Below are experts of layer 5 (counted from 0) of a mixture-of-experts language model. Rows are named router (the router's row for the expert), down (a neuron's output weights, with its number) and show model dimensions 0-79. Each number is 128 + 24 x the weight over its row's rms, rounded and kept within 0 to 255.
Before each expert's rows: a language model's description of what the expert responds to. This comes from a sample of Wikipedia text that the model never trained on.

# expert 15
Conjunctions in titles. And, & and or joining names and titles of films, shows, schools and bands, plus title words like Young, Love, Dead.
router [100 150 140 137 153 150 130 106 109 112 115  71 105 109 110 142 115 117 133  92 131 196 111 115 123 141 137 102  69 155 169  79 138  68 160 119 163 143 134 143 116 170 108 142 140 117 160 102 139 103 121 130 124 119  95 117 130 141 143 115 147 167 106 113 130 133 128 150 124 136 131 163 112 137 127 145 142 150 134 147]
down0 [100 136 148 148 115 114 119 115 157 131 131 132 149 144 120 129  97 159 133  97 100 140 139 143 134 136 113 181 160 148 102 128 168 104 118 177 159 163 118 124 112  96 161 124 149 105 150 165 105 127 141 134 141 113 121 128 174 158 139 109 121 134 135 128 126  91 122 111 117 113 160 178 125 135  95  83 115 110 122 130]
down1 [140 137 128  76 126 153 152 185 108 152 145 111 141 125  83 133 131 156 106 121 158 130 128 148 144 142 100  91 143 105 118  74 107 161 137 128 116 105 145 127 132 144 128 135 140 155 107 153 164 116 121 149 116 122 159 138 131 125 112  95 124 102 152 142 130 119  89 139  92 131 143 168  98 133 150 142 151  95 110 136]
down2 [128 130 128 110 102 113 103 103 134 130 154 144 130  96 162 141 193 138 136 133 103 127 132 116  82 140 115 165 137  91 112 103 132  69 135  89 113 134 152 153 119 137 177 132 128 121 147 106 126 112 119 173 130 144 126 119 106 122 106 102 126 127 140 131 130 140 162 151 111 125 118 149 122 158 138  99 157 162 134 114]
down3 [137 163 140 143 117 108 115 101 117 119 139 118 130 112 125 159 156 114 172 131 131 139 115 174 112 122  98  78 132 108 120 111 141 136 153 122 113 109 109 121 140 139 122 199 111 165 122 106 135 134 136 119  84 136 140 117 112 135 136 101 104  93 133 125 125 152 172 130 162 151 119 155 127 110 165 138 135 102 142 227]
down4 [153 142 124  45  85 144 150 124 132 183 111 101 134 151 144 118 140 134 100 158 163 139 108 114 124 115 174 100  95  84 135  91 119 153 101 163 124 110 104 118 129 115 112 121 134 144 137 119 133 123 107 157 130 149 182 113 125 164 118 142 123 143 115 156 111  96 144  89 119 137 121 144 144 134 139 114 141 136 137 123]

# expert 20
Prepositions and modal verbs. Prepositions and modal or auxiliary words in running prose, especially infinitive to and in, plus would, could, may, not.
router [148 181 118 118 131 153 124 173 140 151 105  98  66 157 150 166  71 170  85 171 131 110 135 121 155 147 121 127 126 147 144  98 113 171 113 147 104 117 128 110 101 114 121 133 117 121 104 154  87 151 146 159 121  72 156 152 135 105 134 146 136 166 196 139 120 142 148 127  91 110 182 139 129 115 189 153 120 122 127 137]
down0 [143  70 123 115 127 105 149 114 173 133 155 119 130 108 109 160 111  83 119 139 169 154 149 122 137 131 166 116  94 113 128 100 100 134 151 116 123 130 142 163 168  96  89 120  94 166 141 145 126 128 110 117 181 108 149 149 174 128 116  97 117  92  97 127 163 100 117 155 148 126 169 109 148 119 152 146 135 144 151 150]
down1 [106 131 127 138 136 153 191 150 125 166  97 148 140 145 101 156 181 146 134 132 122 130 102 110 121 152 141 117 126  87 157 101 114 122 150 130 139 116 106  93  81  86 121 139 127 177 132  97 127 121 140 131 132 146 137 133  98 105 139 107  89 131 145 178 127 167 100 139  73 155 112 127 108 160 146 139 178  80 110 116]
down2 [143 110 134 160 128 156 134 114 161 134 131 155 109 110 151 128 107 145 105 165 150 145 125 119  63 147 140 137  81 142 130 158 113 138 147 108 154 129 133  85  73 114 162 123 111 151 119 131 130 140 155  79 157 134 100 139 124 112 114 184 142 178 128 116  92 126 130 131 133  87 159 118 106 125 162 143 126  92 113 111]
down3 [148 134 140 160 101 126 124 105 108 140 150 143 135 106 149 116 102 140  87 148 130 114 117 122 140 125 122 146  96 111 140 143  91 165 134 132 129  74 143 141 110 107 131 118 138 130 102 164 154 102 100 112 109 176 126 161 153 129 149 156 163 147 124 170 121 123 113  98  94 132 133  67 141 114 130 105 169 121 137 130]
down4 [105 141 158  96 104 185 131 112 183 159 145 141  91 166  99  94 118 102  98 100 156 129 122 153 125 140 129 101 134 140 121 112 110 146 141 150 139 104 115 141 139 110  69  90 125 108 110 150 141 126 106 118 161 116 140  97 116 116 169 179 121 113 147  96 105 107 146 111 104 117 135 137 139 127 121 100 154 108 137 147]

# expert 3
Section and list markers. Line-initial list dashes, heading equals signs and table pipes in infobox-style lists, results, awards, taxonomy and discography sections.
router [ 92 136 101 114 124 116 128 152 140 117 175  98 174 132 137 141 160 155  95  96 123  96 157 174 125 124 134 135 116 132 151 145 127 120  88 154  95 147 134 122 110 125 146 102 158 180  85 129 118 102 106 170 132  94 140 137 102 124  91 126  73 126 139 150 114  89 125  99 120 160 158 130 111  88 124 148  93 165 125  89]
down0 [ 96 120 157 124 129 147  95 128 102 109 116 144 108 153 140  98 143 153 147 123 124 104 113 148 132 123 128 148 116  91 109 134 134 173 121 147 115 146 130 128 138 135 105 176 140 141 155 131 126 187 129  96 151 119  63  85 132 149 166 137 137 127 108  83 145  96  99 115  97 101 128 109 152 140 130 149 162 114 113 170]
down1 [ 91 146 156 135 107 127 111 132 128 131 134 135 169 111 127 132  99 122 111 157 114  83 130 163 153 132 117 107 145 142  89 148  68  77 118 108 149 184 108 144 131 120 122 113 190 103 128 127 123 147 142  63 122 117 139 131 147  74 170 131 188 134 155 122 132 158 110 131 140 157 132  91 168 131 118  97 124 131 153 115]
down2 [114 107 128  86 115 108 116 103 106 155 168 131 158  91 133 137 138 110 132 142 117 157 107  91 154 173 150 140 112 123 170 155 117 158 134 115 124 129  82 121 121 123 125 116 186 136 120  75 135 131 113 152  74 132 139 114 108 155  88 152 176 140 160 113  93 111 117 133 158 121 129 121 133  93 114 141 121 138 123 124]
down3 [107 162 128 152 140 148 119 159 163 135 145  73 112 126 137 113 118 141  77 142  94  85 167 130 126  92 105 104 128 140 124 125 158 103  81  79  87 119 141 134 119 118 111 120 129 139 143 183 116 139 121 110  96 105  98 112 143 136 108 101  89 130 127 134  74 125 156 106 163 105 118 106 148 126 160 129 119 160 142 142]
down4 [160 135 159 142 128 116 106  98 120 136 171 123 110 175 109 164 122 123 138 146 134 124 125 143 133 118 154 138 180 174 135 155 135 109 147 110 129 142 162 153 139 145  92 121  77 136 114 130 181 144 115 115 130 121 129 146 165 150 119 142 119 133 132 115 118 103 100 143 116 116 134 118 134 135 129 141 126  77 163  84]